{"balance_loss": 0.00223, "lr": 0.00636, "decay_shape": "linear"}
Below are experts of layer 7 (counted from 0) of a mixture-of-experts language model. Rows are named router (the router's row for the expert), gate (a neuron's input weights, with its number), up (a neuron's input weights, with its number) and show model dimensions 64-127. Each number is 128 + 32 x the weight over its row's rms, rounded and kept within 0 to 255.
Before each expert's rows: a language model's description of what the expert responds to. This comes from a sample of Wikipedia text that the model never trained on.

# expert 21
Numbers in tables. Numerals, percentages, currency signs and minus signs in tables of election results, statistics and sports scores, such as 40, −6.6, $.
router [111 116  62  97 126 127  97 153 143 139  90  92 163  87 190  37 169 136 129  79 140 191 149 127 131 166 113 101 183  93  79  33  88 130 115 150 127 134 133 125 110 103 127 154 144 130  93 155 146  75  92 119 128 184  86  94 152 152  56 129  37 138 123 118]
gate0 [156  97 106  93  78  94 139 134 129 180 151  92 123  78 130 157 130 131 137 164 105 139 109 193 154  93  86 130 131 150 201 129 157 181 105  74 112 143 137 167 115 160  78 132  92 132 199 165 103 140 123 112 147 151 139  91 133 179 188  96 152  85  74  97]
up0 [123 125  72 101 101  81  54  96  89 154 131  90 158 116  93 150 103  75 133 100 174 117  90 156 123 133 105 207 161 133 112 118  73 149 104 139  83  98  99 160 180 144 181 139 140 113 162 142  96 106 151 137  91 125 170 133 114 126 129  95 142 142 141 128]
gate1 [ 85 153 116 122  98 108 116 149 133 182 123 124 143 129 133 113  99 112  82 106 179 166  96 130  56 152 132 117 110 165 116 183 139 139 121 163 186  93 161 115 140 114 132 172  95 111 113 112  69 187 169 127  91 149 111 147 116 135 114 192 119 132 136 149]
up1 [111 144  84 139 174 133 120 169 171  82 170  76 179 176 131 119 128  95 125 118 109 126 100  91  62 151 134 110  98 154 120 149 133  76 127 135 178 170 117 155  85  91 161 194 166 138 145 116 123 148 113  82 110 183 169 182  96 170 130 142 101 114 171 138]
gate2 [ 90 143 172 103 100  93 165  92 139 156 141 127 118  88 113  78 149 150  89 161 121 141 109 176  76  70 175 108  78 146  92  88 144  83 116 140  83 145  69 130 104  97  55 171 140  94 122 108 103 131 137  87 140  92 134 126 149 152 188 181  69 100 213  96]
up2 [ 63 123 105  31 175 148 145 107 135  45 155 142  86  96  93  47 170 108 146 123  80  79 180 150 182 138 129 138 154 104 133  81 147 103  94 126 118 129  95 143 127 158  51  99 145 108  66 158 141 131 161 136  98 177 178 108 208 108 165 131 172 109 128 118]
gate3 [168 182  95 140 117 183 107 191 105 109 198 123 202  94 149 144 135 158 138  85 105 159 125  83 150 121 120 155 200  51 164 124 157 187 108 136 129 193 136 157 150 186  77 139 152  80 134 115 111 134 110 152 188 160 114  70 119 105 118 125  90 109  85 179]
up3 [184 137 109  92 132 137 129 147 122 134 136 148 116 150 144 111 133 104 145 171 177 108 182  97 146 134 147 138 143  96 123 147 148  83 119  95  80 111  97 151  95 102 143  73 123  97 148 184 150  88 127 162 120 174 114 130 144 118  84 115  82 134 133 149]
gate4 [119 116 127 140 151 205 143 132 130 160 141 132 212 105  69  92 103 180  74 167 178 133 152 127  76 113 130 128 129 174  94 159  62 111 129 147 140  76 133 149  89 113 121 167 137 111 142 124 121 155 110  91 103 138 145 155 161 126 128 165  60 127 124 110]
up4 [144 155 135 123 104 108 118 140 133  64 112 159  47 114 145 173 222  79 106 113 188 105  90 141 189 137 147 146 149 123 122 122 133 117 151 101  79 150  94 139 140 122 183 150 108 112 116 186 150 186 123 184 147 141  78 136 123 139 124 160 158  74  60  93]
gate5 [ 72 110  84  96 122 126 101  80  61 142 134  98 212 122 127  98 154 204 120  81 123 143 112 109  83  79 105 115  81  85 169 154 159 165  44 117 149 147 139 148  85 147 129 164  97  87 113 124 166 131 117 124  95 180 124  90 105  96 151  99  81 141 136 111]
up5 [106 160  91 102 112 104 180 121  98  60 125 124 167  95 116  81 127  99 164 155 119 134 118 132 101 128 100 137 109 195  92 150 125 132  71 167 162 118 137  93 107 143 126 191 137 142 111  96 145  89 171 134 112 100 209  88  91 101 146 137  95 130 153 173]
gate6 [124 140 113  63 132  48  99  91  51 140 159 128 174 128 148 101  99 147 162 108 118 166  97  96 131 152 183 142 108 124 157 162 132 124 134 108 147 117 129 147 109  93 113 137 121 178 109 145 118 168 114 127 132 107 149 191 113 199 119 145  82  59 142 104]
up6 [ 97 135  87 146 101 114 138 136 163 153 119 113 159  69 161 117 106 135 161 135 136 105 163 170  88 170 164 146 145 104 156 155 144 119  93 133 113 113 123 124  94 173 153 133 152  85 132 101 127 176 208  68  81  98  96 142 224 125 133 145  99 115  95  71]
gate7 [119 167 136 121 162 115 122 109 189 135 118  69  80 119  57 118  98 126 155  89 150 139 161  44  92 182 132 138 189 154 105  89  71 172 135 138 144 176 108 129 145  94 150 183  93 143 141  52 134 144 124 100 136 139 139  87 113 158 142 121 151  81 156  75]
up7 [140 185 129 108  80 171 106 113 137 121 124 113 108 160 187 100 219 169 117 135 111 135  94 178 124 164  61 130 133 149 130  69 154  98 112 138 201 154 116 166 145 167 103 147 164 195  71 174  96 115 177 178  74 111 176 176  56 219 148 139  92  86 101 190]
gate8 [121 137 147 108 141 107  61 149  84 159 145  87 152 125 107  87 142 132 120 122 138 112 164 121 129 182 126 190 131 160 133  97  79 127 103 128 155  41 151 151 135  97  94 174 113 108  86 173 181 140 130  70 159 152 130 127 125  81 139 140  55 123  95 119]
up8 [132  96 173 145 110 175 136 165 118 123  87 108  53 133 114 106 197 104 169 155 147 188 159 108  43 141  86 105 152 120 207 107 168 101  99 104 136 139  70  81 131 117 145 100 137 104 124 185 119 144 150 124 185 157  98 129 104 182 120 137 120 156  91 137]
gate9 [179  84 145  89  95 119  88 138 183  65 137  77 135 159 123 140 157 148  55  97 130  84 102 109 124 159 128 136 162  87 123 178 125 109 122 100 131 102 151 109  95 146 146 145 151 127 181 115 103 180 161 149 203 146 136 155 182 155 134 168 120 164 154 162]
up9 [155 121 126  93 126 125 107 141 102 158 123 204 144 123 135 108 104 119  96 141  92 109 115 142 140 171 130 137 125  95 129 158 159 214 134 101 105  96  97  88 168 159 165 123 121 107 131 140 134 190  92 155 196 114 133 162 149 156 127 126 155 126 103 107]
gate10 [196 158  99 121 186 166  90 183 160 125  86  97 109 151 110  92 139 133  92  97  80  93 130 122 124 200  92 115 143  84  74 104 103 163 131 144 156 182 157 185  76 111 127 163 128  89 136  97 142 163  50 115 118 118  97 174 150 161 109 108 177 138 147 117]
up10 [158 106 175  95 193 135  68  99 144 153 134  94  81 181 155 114 122 152 130 121 145 136 135  93 160 104 115  87 156 139 149 141  73 162 180 130  87 148 116 123 106 172 147 140 131 164 128 105  74 131 108 119  92 140 148  74 178 134 150 138 172  89 114  81]
gate11 [131 100 148 107 105 122 166 148 124 154 132 104 134 127 142 105 144 136 177 143 156 161 136 158 149 121 156 132 135 151  87 112  94 120 178 141 122 149 126 165 170 160  66 150 132  65 122  95 116 110 114 154 144  90 135 127 101 181 115 105 126  88 161 134]
up11 [135 150  79 185 162  75 193 197 120 123 150 174 152 150 121 134 129 111 150 132 117 119 142 171 133 120 109 116 139  73 126 127 128 133  85  82 133  96 107 125 130 113 102 133 115 105  63  94 138  78  90 133 144 125 102 120 171  69 146  57 160 147 129 120]
gate12 [ 57 146 123 138 136  56 151 155 152 216 157  94 120 102 139  84 153 156 165 148  74 100 130 113  98  99 150 175 128 132  90  83 169 132 127 142  33 138 111 123  84 107 166 180 163 134 163 117 121 151 151 131 126 209 124 139 177 146  94 157 118 143  90 105]
up12 [119  47  56 131 104 185 150 119 156 116  72 169 142 116 123 145 112  96 193  79 165 103 121 133 114 144 112 108 198 168 169 136  99  82 165  80 142 119 159 159 127 178 104  88 111 134 132 113 122 149 144 110 123 165 135 146 119 154 171 137 142 150 167  87]
gate13 [154 150 117 145 135 142 173 119  90 113 117 106 139 184 164 106 127 171 117 218 120 113 148 129  58 199 151 114 167 146 182 159 167 189 130 161 136 111 147  77 145 121 167 153 104 163 120  96 146 189  87 104 127  75 130 118  51 136 118 144 101 133 176 110]
up13 [122 141 136 128 127 101 139  92  87 144 116 135 106  80 187 152  76 150 168 135 102 178  87 119 101 164 107 100  72 139 130 166 161 140 122  98 111 112 112 139 184 126 117 160 149 133 109 164 143 103 130  87 114 163 119 202 101 123 158 183  68 158 137 116]
gate14 [ 95 125  75 113 120  81 110 141 133 142 133 154 145 143 133 132 137 112 164 163 131 179 177 139 123 114 104 111 133 108 129 139 126 128 146 115 132  91 114 112 110  99 109 116 190 163 106  87  70 142  79 125 127 139  48 135 139 150  93 142 108 105  89 163]
up14 [148 110 184 156 167 145 119  64 113  98 161 113  86 131 101 169 117  76 137 152 133  87 155  83 159 158 151 132 153 129 163 134 129 117 120 208  86  95 177 115  99 125 142 172 165 100 181 120 133 175 127 115 102 125  92 128 149  72 198 147 153 196 109 139]
gate15 [122 136 153 155 114 167 101 181 129 106 127 121 115 144 162 160  78  96 113 103 176 146 109  76 164 187 169 170 103  67 161 138 184 176 127 133 165 126 151 142 142 112 114 133 125 165 164 107 139 139 135 115 104 100 184 110 119 181  69 134 179  73 151  66]
up15 [107  86 128 132  74  98 143 139 124 154 115  81 142  75  85 148 150 178  94 157 175 136 131 113  91  98 139 122 187 122 119 142  59 191 210  61  92 134 123 197 145  54 152 162 106 110  87 110 154 120 213 159 151 134  69 136 159 182 136 150 130 148 164 105]
gate16 [ 88 204 163 157 119 142 117 140  95 173  63 116 136 103 164 123  66  87 101 104 182 109 118 123  91 136 161 127 130 111 105 129 138 133 129 172 106 186 129 157 119 176 135  99 120 119 135 159 119 139 155 123 149 129 114  70  88 131 110 101 141 151 112 148]
up16 [ 57 128 184  99  95 152  77 116 137 138 206 140 113 135 188 105 135 129 147 142 124 137 123 173 172 210 165 142 155 194 117 155 160 160 150  89 155 113 159 114 145  86 122  96 100 152 134 128 139 169 147 110 107 104 112 154  80 128 186 137 116  86 125 209]
gate17 [109  98 173  78 201 109 149 182 171 166 118 116 141 148 140  96 196 111 150 152 133 113 101 193 109 152 180  83 113 145 109 117 188  87 134 114  91 110 126 116  94 136  91 109  71  90 161 127 110 148 132 122 184 108 158 123 127 196 124  92  70  89 135 149]
up17 [111  99 177 141 115 117 196 104 104 136 197 122 179 119  96 153 176 156 116 142 149 194 132  78 169 119 154  82 116  48 149 180 173  61 115 137 112 116 113 178 147 136 121 109 173 138 126 157  85 119 115 180 131  70 138 126 112  71  66 127 145 174 142 135]
gate18 [ 59 209 163 116  88 137  80 190 152  99 171 149 150 130 110 182 126 119  81 146 163 102 188 149 108 150 114 143 145 106 132 113 175  75 130 125  79 171 147 100 130 160 127 182  95 132 113 109 111 192  73 164 168 127 170  66 153 142  92  73  80  88 148  80]
up18 [ 92 109 131 142 114 137 114 100 103 117 131 118 105 124  93 169 132 103  72 144  80  80 152 148 127 152  80 206 117  86 131 126 144  96 135 111 176 142 173 105 124 121 155 105 139 123 160 160 109 117 128 167  58 140 119 104 125  68 103 120 113 177 140 148]
gate19 [205 133 179 110 100 130 142 123 106 151 162 143 138 103 116 146 203 162  65 113 155 121 120 181 151 157 186 162 198 141 111 134 157 163 110 160 101 112 119 168 156 150 166 133 159 188 122 109 147 153 111 129 124 106 124 168 140 106 140 147 167 127  62  88]
up19 [104 151 137 132 186 121 166 152 127  72 167 124 167  81  94 128 137 121 185 176  60 127 131 137  97 146 139 129  91 109  95 129 210 109 127 154 137 130 137 102 179  81 106 164 170 220 132 124 125 162 153 203 139  97 104 121 114 168  88 106 150 140 163 149]
gate20 [134 166 146 181 111 114 115 186 122 135 213 176 104 111 144 127 144 138 145 148  91 130 176 133 127 149 131 148 134  95 112 138 159 127 140 135 118 146 102  58 130  92 153  91  66  92  81 104 113 133 130 138 141 141  95 113 169 190 167 169 112 135 133 159]
up20 [152 161  92 147 100 142 106 114 107 116 146 160  85 100  81 147 107 167  74  88 118  79 168 129 102 191 164 146 176 111 129 145 156 113 105 129 145 205 106 152  63  57 118 159 142 125 157 107 111 127 155 152  81 148 127 158 114 146 135 138  76 115 103 183]
gate21 [ 92  94 178 119 193 111  71 135 145 110 138 166 138 126 106 124 146 171 116 137 199 167 142 103  95 159 152 110 125  81 143 136 177 181 104 112  96  98 137 125  99  83 117 116 153  89 119 125  93 137 131 106 163 163 160 107 146 128 126 109  90 156 159 136]
up21 [112 110 120 132 146 183  94 128 168 162 145 174 148 156 109 139  90 126 167 104 183 119 119 174 127  80 166 110  81 139 100 147  82 179 144 154 155 146 155 121 136 107 120 102 158  54  97 142 123 144 178 132 105 119 168 111 202 139  90 174 127 128 136 165]
gate22 [127 120 106 125 161  98 155 117  78 152  99 151 196  96 137 163 129  82 126 177 107 174  71 107 131 100 127 161 137 188 141 146 101 149 168 172  71 145 137 120 153 135  89 170 135 196 133 126 118  95 151 167 170  86 110 126  88 144 112 128 107 150 141  85]
up22 [144 142  97 180 140 159 133 134 180 143 134 113 130 129  93 120 110 117 104 125  79  84 115  99 163 186 123 199 128 117 175 132 109 175 136  69 133 171 139 120 110  66 162 121 195 150 205 153 139  91 129 220  74  78 144 128 139 117  81 162 118 123  99 165]
gate23 [104 110 140  83  89 165 156  39 105 174 166 108  87 121  94 167 196 182 144  93 145 142 109  99 178 145 112  91 144 104 136  88  78 129 133 166  90 146 109 113 128 142  90 177  81  63 109 104 166 104 148 174 131 117  98  91  95 114 130 113 104  92  83 109]
up23 [187  57 107 155 161 126 103 119 116 151  59 124 145 155 151 162 159  87  95 159 191  91 122 124 213 107 107  96  92 142 157 172  93 115 166 116  58 138 165 183 146  96 124 125 159 137 105 106  93 153 138 106 185 183 110 154 145 108 121 147 108 177 153  98]
gate24 [128 136  90  92 131 124 129 128  97 104 170 103 107 119  91 118 126 132 150 114  83  84  90 111 134 143 125 152 171 135 164 129 127 156  87 160 157 116 152 102 130  89 113  94 103 147  99 181 142 129 154 187  87  66 123 151 114 169  73 169 175 107  91 167]
up24 [134 109  81 149 132  92  92  90  93 156 216 143 160  66 134 157 162 100 144 111 120 198 103 125  90 155 104 101 146 138  89 101 106 111 144 167 195  53  76 156 110 179 177  96 123 115  82  99 127 119 144 130  81 125  76 159 144 140  62 164 104 124 106  52]
gate25 [ 76 169 116 150 137 127 179 118 159 102  69 153 131 152  78  92  91 194  99 118 121  74  49 189 116 164  76 113 167 110 129  83 132 163 127 147 114 161  94  74 144  74 151  86 164 185 166 135 126 112 107 131 110 115 143  80 157  51  85 150 128 125 142 109]
up25 [172  98  80 122 172  89 169 147 172 175 140 127 106 156 101 114 138 115 118 113 149 171 146 134  93 107 157 181  59 159 126 155 105 180 138 152 135 160 156 160 111  94 119 108 122  91 123 172 118 194 161 119 151 180 147 145 182 162 191  84 186 194 149 136]
gate26 [ 99 128 117 162 123 149 125 152 147 100 107 102 160 142 205 140 126 118 133 103 215  60 173 158 143 139 153 117 150  98 105  91  75 183 123 114 125 100 168 113 170  98 169 148 186 176 198  73 145 114 128 132 128 125 137 107  89 116  85 126  94 101 133 119]
up26 [139 114  99 173 112 144 113 131 114  84 103 118 121 202 155 197  93  77 131 112  92 179 159 158 105 119 126 127 133 208 108  94 143 131 174  91 179 161  97 100  90 120  69  87 124  85 106 131 130 130  79 157 132 197 136  78 158 161  89  97 153 174 136 117]
gate27 [147 120 137 146 117 122 132 200 128 130  69  70 118  33 135 101 182 125 191 162 141 160 188 162  73 177 154 185 168  92 145 107 177 123 169 138  45 153 137 172 214  96  89 181  95 115 130  99 141 123 111 153  80 179 113 118 132  78 125  66 104 141 150 104]
up27 [ 72 142 138 114  82  88 136 107 149  79 159 140 132  90 117 100 156  48 153  76  87 120  99 138 101 234 138  89 173 117  87 133 125 150 167 105 102 212 110  75 133 103 150 111 178 137 143 173  99 123 128 136 141 168 114 117 100  56 130 104 107 155 190 176]
gate28 [100 145 100 112 171 160  87  87  86 142 150  50 175 103 117 134 107 100 106 125  78 106 134 121 112 155 142 128 183 109  71 115 135 105 149 108 103 130 114 119  58 115 151  89 141 156 139 106 142 126   0 111 154 143 114 104 111 125 131  76  80 176 117 147]
up28 [131 107 107 119 154 101 126 125 146 111 115  47 126 148 130 121 117 185 144 126 106 105 124 144 104 115 198 130  83 139 135  85 113 126 165  51 135 134 121 106  95 122 143 133 137 105 215 131 214 122 146 137 111 128 105 144  83 144 117 147 109 151 171 149]
gate29 [169 133 136 162  85 174 102  98 138 129 106 118 119  98  91  89 119 171 162 127 144 102 109 123 162 197 142 194 127 172 152 100 164 194 127 146  93  96 149 122 178 134 186 147  99  93 115 162  90 122  81 115 148 205 126 105  96 117 140  70 117 136 116 144]
up29 [ 93 114 185 125 120 207  66 108 134 163 117 142  64 137  69 103 114  98 102 123  82 143  74 163 121 145 151 176 145 163 150  98 145  97 103 144 174 150  69 133 119 113 156 149 153 172 150 146  89  87 161  67 150 135  92  54 105  90 138  76 104 156 134 159]
gate30 [152 130 148 174 147 121 121 138 131 108 105 199 115  97 150 127  96 173 110  99 226 146 145  90  74 142  82 123 140 165 124 136 145  95  86 109 100 158 103 179 101 147 152 152 138 134 104 132  75 117 149 134 166 124 168  87 101 192 110 141 154 166 113  71]
up30 [ 94 178 142 132 128 102 108  89  99 153 156 213 121 108 115  73 168 153 119 103 177 101 105 120  94 107 108 106 151 124 158 157 134  84 160 188 154 152 121 134 107 133 192 122  96 108 149  91 197 121 124 103 111  96 144 178 154 135 124 189 141 133 143 160]
gate31 [134 118  93  94  66 154 109  95 139 175  99 151 133 173  74 147 176  97 136 108  82 119 131  75 116 149 198 114  99 113 113 150 131 110 114 134 146 170 113  90 120  99 143 153 118 105 108 158 172  40  85 181 128 134 173 148 136 152 100 141  83 126 105 137]
up31 [184 165 117 101 161 121 103 122 157 139 133  91 108  97 211 128 198 164 158 103 114 134 176 158 108  71 138 118 135 116 101 139 136 119  35 207 102 217 137 145 123  31 143  72 103 116 138 161 135 140  95 120 156 103  93 127 100 156 128 123 130 135 150  74]
gate32 [137 150 138 125 118 190 143 117 119 131 123  95 110  64 122 137 102 128 119 137 206 131 147 100 136 172  98 123  80 153 116  76 173 126 194 157 183 118  99 100 132 178 127  99  89 108 135 138  59 116  57 101 102 169 188 111 155 126 115 145  96 112 111  89]
up32 [124 131  48 132 156  99 126  77  48 160 163 106  96 118 131 128 146  80 121 130 113 159 130 109 135 106 125 179 165 108 151 169  69 163 113 111  77 147 120 122 182 100 125 132 133 164 122 105 127 157 159 170 102  36 100  87 126 110 113 133  59 176  69 155]
gate33 [123 121 133 201 156  91 137 128  80 156 104 138 138 144 113 139  89 197 122 163 138 191 144  85 121 128  78 109 118  19 102 126 149 126 162 137 165  94 151 148 122 143 126  90 105 141 137 137 127 160 175 123 173 148 132 142 191  83 154 123 133  99 121 148]
up33 [146  87 105 150 136 130 111 157 199 112  95 127  53 143 149 155 118 127 160 123 122  69 129 113 108 141 166 112 188 150 134 175 131  51 129 152 117 201 106 152  87  70 129 160 182  77  93 174 112 122 191 130  76 183 188 177 139 120 105 140 140 158 103 101]
gate34 [ 57 173 111 116 111 121  88 108 171  94 129 137 114 128 127 107  95 116 174 124 129 143 133 146 134 176  84 184 129 118 133 165 126 125 135  89  87 111 119 162 113  82 116 103 138 100 123 109  58  80  97 125 170 138 133 127 123 149 190 145 102 165 130  57]
up34 [133 102 128 132  94  64 145 157 140 120 184 103 134 147 117 127 131 168 170 125 130 127 159 113 165 174 106 148 132 127 111 124 169 129 128 160 103 117 127 143  57 155 118 127 105 159 166 112 134 135 148 118 133 116 143 163 130 119 132 170 123 133 123  99]
gate35 [118 141  64 139 181  98 152 111 115  84 114  80 158 106  40 112 131 156  85 162 104 136  51  94 110 147  93 152  90 186  89 174 126 156 150 134 137 128 101 115 116 151  68 120 172 147 176 160 140 106  81 171 139 130 167 117 143  82  87 102 139 177 131  64]
up35 [161 151 112 147 155 173 154 122 136  93 113 138 132 126 119  70 135 105  79 138 182 151 111 127  96 157 144 135  88 161 133 138 140 154 168 153 131 106 103  66 152 127  96 134 104  91 140 119 126 103 112 123 187 128 116  94 139 153 167 128 118 107 134 154]
gate36 [ 99 110 113 132 148 127 100 144 132 137 134 127 120  93 179 125 128 155 185 160 139 106  56 117 103  94 130  89 139 129 168 111 189 168  55 144  97  70 131 112  27 112  78 128 149 110 120 170 122  44 179 122 172 114 128  95 150 104 118 118 160  95 117 113]
up36 [149 124 134 130 136 154 148 132 138 159  75  65 108 150  77 184 149 148 125 139  88 117 103 106 145 162 102 185 164  82  70 133 150 152 163 121  49  91  81 129 134 163  92 137 149 133 115 113 174  87  94  85  85 109  88  84 155 124 120 144 139 156 195 165]
gate37 [117  86 133 111  99 184 107 115 171 137 132 119  94 112  79 160  94 160 124 127 139 157 151  85  85 129  74 129 138  95 118 153 142 152 163 115  99 133 147 103 193 146 180 117  78 108 126 184 177 155 181 117 116 160 161 155 123 134  67 133  36 156 152 137]
up37 [128 145 130 137  68 101 152 144 128 149 112 168 171  93 118 214 159 105 163  39  81 105  98 117 153 150  89  73 131 135 146 151  92 105 116 119 131 182 140 111  87 154 154 151 139 168 145  81 119 150 111  90 121 160  66 144 127  68  86 128 142 157 120 124]
gate38 [133 191  93 105 107 142 132  89 103 117 109  99 122 128 155  64 127  85 144 152 158 123  72 158 141 159 154 146 158 105 101 173 120 130 113 128  73 167 112 158 141 130 163 165 179 191 110 114 147 136 142 123 115 147 177  83 148  81 125  53 159 136  93 153]
up38 [148 134 182 110  87 136 194 146 124 116 119 112 125 173 160 147 107 114 152 153  79 107 111 174 126  99 166 100 176 108 109 145  80 181 151 153 109 119 156 111 140 106 194 149 111  92 146 124 151 126 113 127  66 155 133  88 173 137 156 120 111 152  94 127]
gate39 [ 57 152  72 172 140 166 122 127 124 139 131 214 124 147 142 170 106 186 169 101 130 160 116 151 129 156  93  83 155 121  88 108 157  86 145 191 113 198 106 139 174 123 132 180 132 201  95 141 138 125 139 107 129 179 138 109 123 124 127 121 110  72 147  67]
up39 [103 113 141 122 163  90 143 215 159  86  97 148 152  82 151 128 166 154 132 168  67 168 161 171  98  99  83 116 144 180 125  95 123 109 127  79 130 129  70 108 141  98 160 125 123 152 113 143 119  83 118 123 186  95 140 145 105 110 124 126  79 147 157 117]
gate40 [ 80 114 130  76  85 158 112  92 155 119 147 178 124 109 117 161 110 129  72 110 167 157 117 109 157 125 116  54 202 117 189 156  94 109 119 139 116 129 165 151 149 136 123 140 102 130  70  92 165 160 147 122 149 179  66 147 143 101 176 126 131 120 158  89]
up40 [153 122 144 130 148 136  71  85 164 135 144 111 159  91 184 130 154 132 127  99 149 111 124 150 148 125 110 133  77  99 163 135 166 211 164  72 124 118 116  84  46 164 114 108 179  52 204  31 121 140 154 156 146  96 135  82 141 132 182 125 121 108 114 102]
gate41 [125 173 156 173  83 127 121  94 113 126 105 129 103 179 122 156 157 139  97 161 133 117 120  88 113 165 172 166 180 123 103  96 104 164 141 132 180 139 115 108 165  75 141 168  74 131 139 168 158 188 139 200 137 107 140 102  59 134 120 122  97 129 121 110]
up41 [150 121 143  95 119  94  95  87 140 153 130 153 134  93 118 150 149 125 140 244 125 121 158 158 126 156 146 108 150 148 152 112 133 181 110 119 128 150  98 120 158 143 110 155 107 105 128  65 175 105 120 165 143 131 183 131 135 141 143 178  94  84  90 133]
gate42 [139 161  96  98 161 160 131 128 104 186 126 169 149 131 125 112  94  90 140 131 132 140  98 184 114  92 112  87 126 135 110  99 122 102 154 107 167 134 174 127 145 133 106 119 142  76 145  88 115  96 143 125 165 121 114 107 147  91 164 178  90 132 138  28]
up42 [ 94 146 132  90 140  77 157 181  56 190  94  90  98 122 134  82  87 108 122 149 118 176 162 140 105 134 111 110 107 151 113  95  85  89 105 149 126 143  95 102 131 169 135 119 133 142  99  76  98  87 131 140  55 133  85 131  96 168 128 156 134 179 144 138]
gate43 [ 59 137 138 146  91 149  68  54 115  75 172 186 115 100  84 112 183  76 163  87  99 112  80 147 112 116 136 156 118 146 114 160  65 111 136 120  89  44 122 156 152  48 136 159 138 127 136 128 164  69 139 149 131 138 137 124 123 113 173 150  78  46 110 122]
up43 [ 98 159 151 127 112 196  30 152 138  92  90 117 121 132  97 112 136 126 120 127 101  67 157  73  98 150  66  90 173 161 152 123 100 142 166 164 136 116 160 120 185 162 113  90 157 136 193 124 104 107 176  99 131  82 190 177 140 185  66 146 175 138 143 144]
gate44 [195 135  55  91 146  85 105 161  73 195  89 139 113  96 117 151 167 176 132  84  91 130 168 134  91 137 176  88 110  94 123 136 128 172 143  75 117 151 172 182  67  95 123 193  96 144 134 140  94 130 119  97  45 128 124 132 111 127 206 119 150  92 122 143]
up44 [111 182  60 173  91 183 165 149  99 160 182 146  88 101 135 133 119 171 162  80  73 146 110 137 134 164 107 127 135 154 111 148 135 167 157 162 157 130 197  74  95 118 133 127 106 104 162 143 143  92 114 145 102 145 102 159 122  83 103 163 136 143  89 178]
gate45 [135 136 155 127 156  94 154 179 120  63 106 120 150 121 199 113 174 170  71 107 135 129 146 100 121 177 139 155 181  87  96 106 121 162  61 176  92 127  79 105 160 167 127  76 116 129  80 154  89 160  35 143 174 158 174 107  86 194 182 151  72  95 129 158]
up45 [171 161 159 143 101  80 131 146 144  75 139 115 199 141 102 102  86  95 171 177  87 129 105 136 216 120 102 125 134 120 119 155  71 149 130 148 108 113  80 114 130 174  72 114 156 137 102 145 224 129 176 116 156 133 158 100 128 146  81 108 104 138 116 141]
gate46 [ 73 173 127  88 149 128 152 169  81 145  95 151  95  95 159 109 173 124  43 116  99 101 146 120 136 130 156 120 159 148  53 159  89 127  91 108 109  93 118 141 177 142 112 117  76 114 152 117  80  86  53 181  85 124 149 132 109 160  87 126 114  85 112  90]
up46 [217 133 171 175 147 145 167 103 105 126 104 151 104 142  81 129 155  94 101  66 108 153  93 136 118 112  88 146  95 132 139 123 169  84 126 160  88 174 168 121  39 119 160 137 175 163  79 106 156 178 115  88  70 173 111 144 138  88  92 174  77  97 163 130]
gate47 [151 128 150 101  74 116 157 126 144 189 132  83 144 169 131 132 103 150 196 159 172 167 151 144 115 139  95  77 128 110 196 100  82 127 133  92 107 150 105 132 184 131 134 122 102 108  75 110 140 170 157 120 115 144 128 119  87 132 179 162  98 133 126 110]
up47 [159 108 152 121 109 154 109 155 170 107 128 141 141  32 129 132 125 149  92 133 136  79 188  50 104 146 116 134 106  59 163 123 136 106 138 180 182 110  88 150  65 193  90 119  83  82 134 102 104 142 183 170 108 162 155 174  97 178 111  97 117  53 110 117]
gate48 [ 79 173 120 194 134 125  97 184 129 191 112 119 126  95 111 182 102 153 120  40 144 112 150 163 106 185 156 126 154 115 134  77 136 152 126 150 127 103 200  98 137 143  95 127 133 111 128 164  81 108 152  77 105 147 147 145 115  95 130 158  87 125 119 159]
up48 [140 135 163  98 136 116 157 119  95 138  79 101 114  89 200  69 173 119 128 118  84 223 117 143 107 104 129  74 113 138 159  97 140 122  44  71 118  93 129  81 121 183 165 128 124  77  77 110 178 111 186 115  78  95 137 129 203 121 203  98  97  89 132 161]
gate49 [111  95 127 174 148 113 192  83 131 167 161 137  97 147 136 165 100 134 109 153 161 145 133 112 218 150  85  86 103 121 133 181 123 200  98  97 123 164 118 120 126 104 159 171 138 163 158 131 112 129  76 130 117 178 153 136 136 126 136 142 120 165 155 131]
up49 [109  35 147 112 101 103 136 143 155 117 157 182  48 150  76 144  98 130 169 117 151 110 129 134 110 144 163  76 102 110 107 122 162 125  96 109  99 192 143 163 100 135 148  82 100 135 122 166 149 110 123 154 120 157 157 161 129 144 112  92  82 135 174 135]
gate50 [ 60 118 122  87 140 140 134 166 183  93 146 127 154  89 169 110 117  80 150 113 104 103 147  88 162 136 133  72 126 129 116 155 122 146 102  91  88 187 157 170  92 107 133 122  99 120  78  94 131 134 154 186 114 100 183 122 164 148 109  65  63 150 143 178]
up50 [114  82 175 125 156  71  81 100 116 112 132 155 117  67 142 128  81 112 108 158 116 135 117 166  57 136 175 126  93 147 136 143  97 109 123 131  84 154 144 149 176 146 139 163  57 124  97 149 176 149  70 117 153 113 131 112 142 114  93 195 120 105 123 104]
gate51 [122 103  94  18 106 112 161 110 108 128  93 120 116 153 170 112 131 157  65 163 100 192 143 112 155 112 117 147 154 118 185 111  60  82 121 140 132 141 132 146 187 144 104 139 117 102 146 101 117 115 114 133 110 102 127 194  59 250 167 107 104  56 148 126]
up51 [169 101 131  79 121 154 201 134 128 186 155 137 162 126 140  66 167 130  84 132 109 135 177 110 139 135 192 129  87  96  99  98 146 164 155  93 113 122 114 193 118 139 201 191 137  68 134 119 147 195  73  84 143 111 141 134 181 134 106 135  86 121 136 112]
gate52 [113 100  89 137 190 114 113 124 187 138 118 139 144 141 110 140 115 102 100 144 112 111 144 116  82 159 161 128 205 102 176 122 103 154 140 132  89 194 159 128 167 124 153  50 175 116 125 149 116  28  76 126 107  94 130 127  74 137 112  89 115  87 198  84]
up52 [ 94 172 112 139  93  98  75 113 127 137 117 146 149 156 141 110 114  99 106 109 219 170 172 157 119 126 112 152  72  96  71 123 110 107  97 166 116 127 124 104 178  98 109 123  89 101  92 121  79 143 111 143 115 168 140 120 125 168 130 160 178 161 180 108]
gate53 [121 100 149 185  79 124  78 128 135 159 156 198  55 132 106 140  98 148  93 160  89 198 143 138 109 148  70 126 148 125 124 117 137  80 120 153 109 152 112  93  88  90  66 161 104 171 141 123 104 118 110 127 138 137 143 165 192 134 112 181  89 111 129 171]
up53 [124  91 118 111 101 108 149 169 138 107 141 148 107 131  89 132 225 109 112  75 110 172 151  96 140 151 168 159 159  49 136 122 110 141  84  86 136  97  74 141 154  79 103 121 145 131 130 101 117 116  95  80 157 121 125 167 144 135 130 121 122  79  98 116]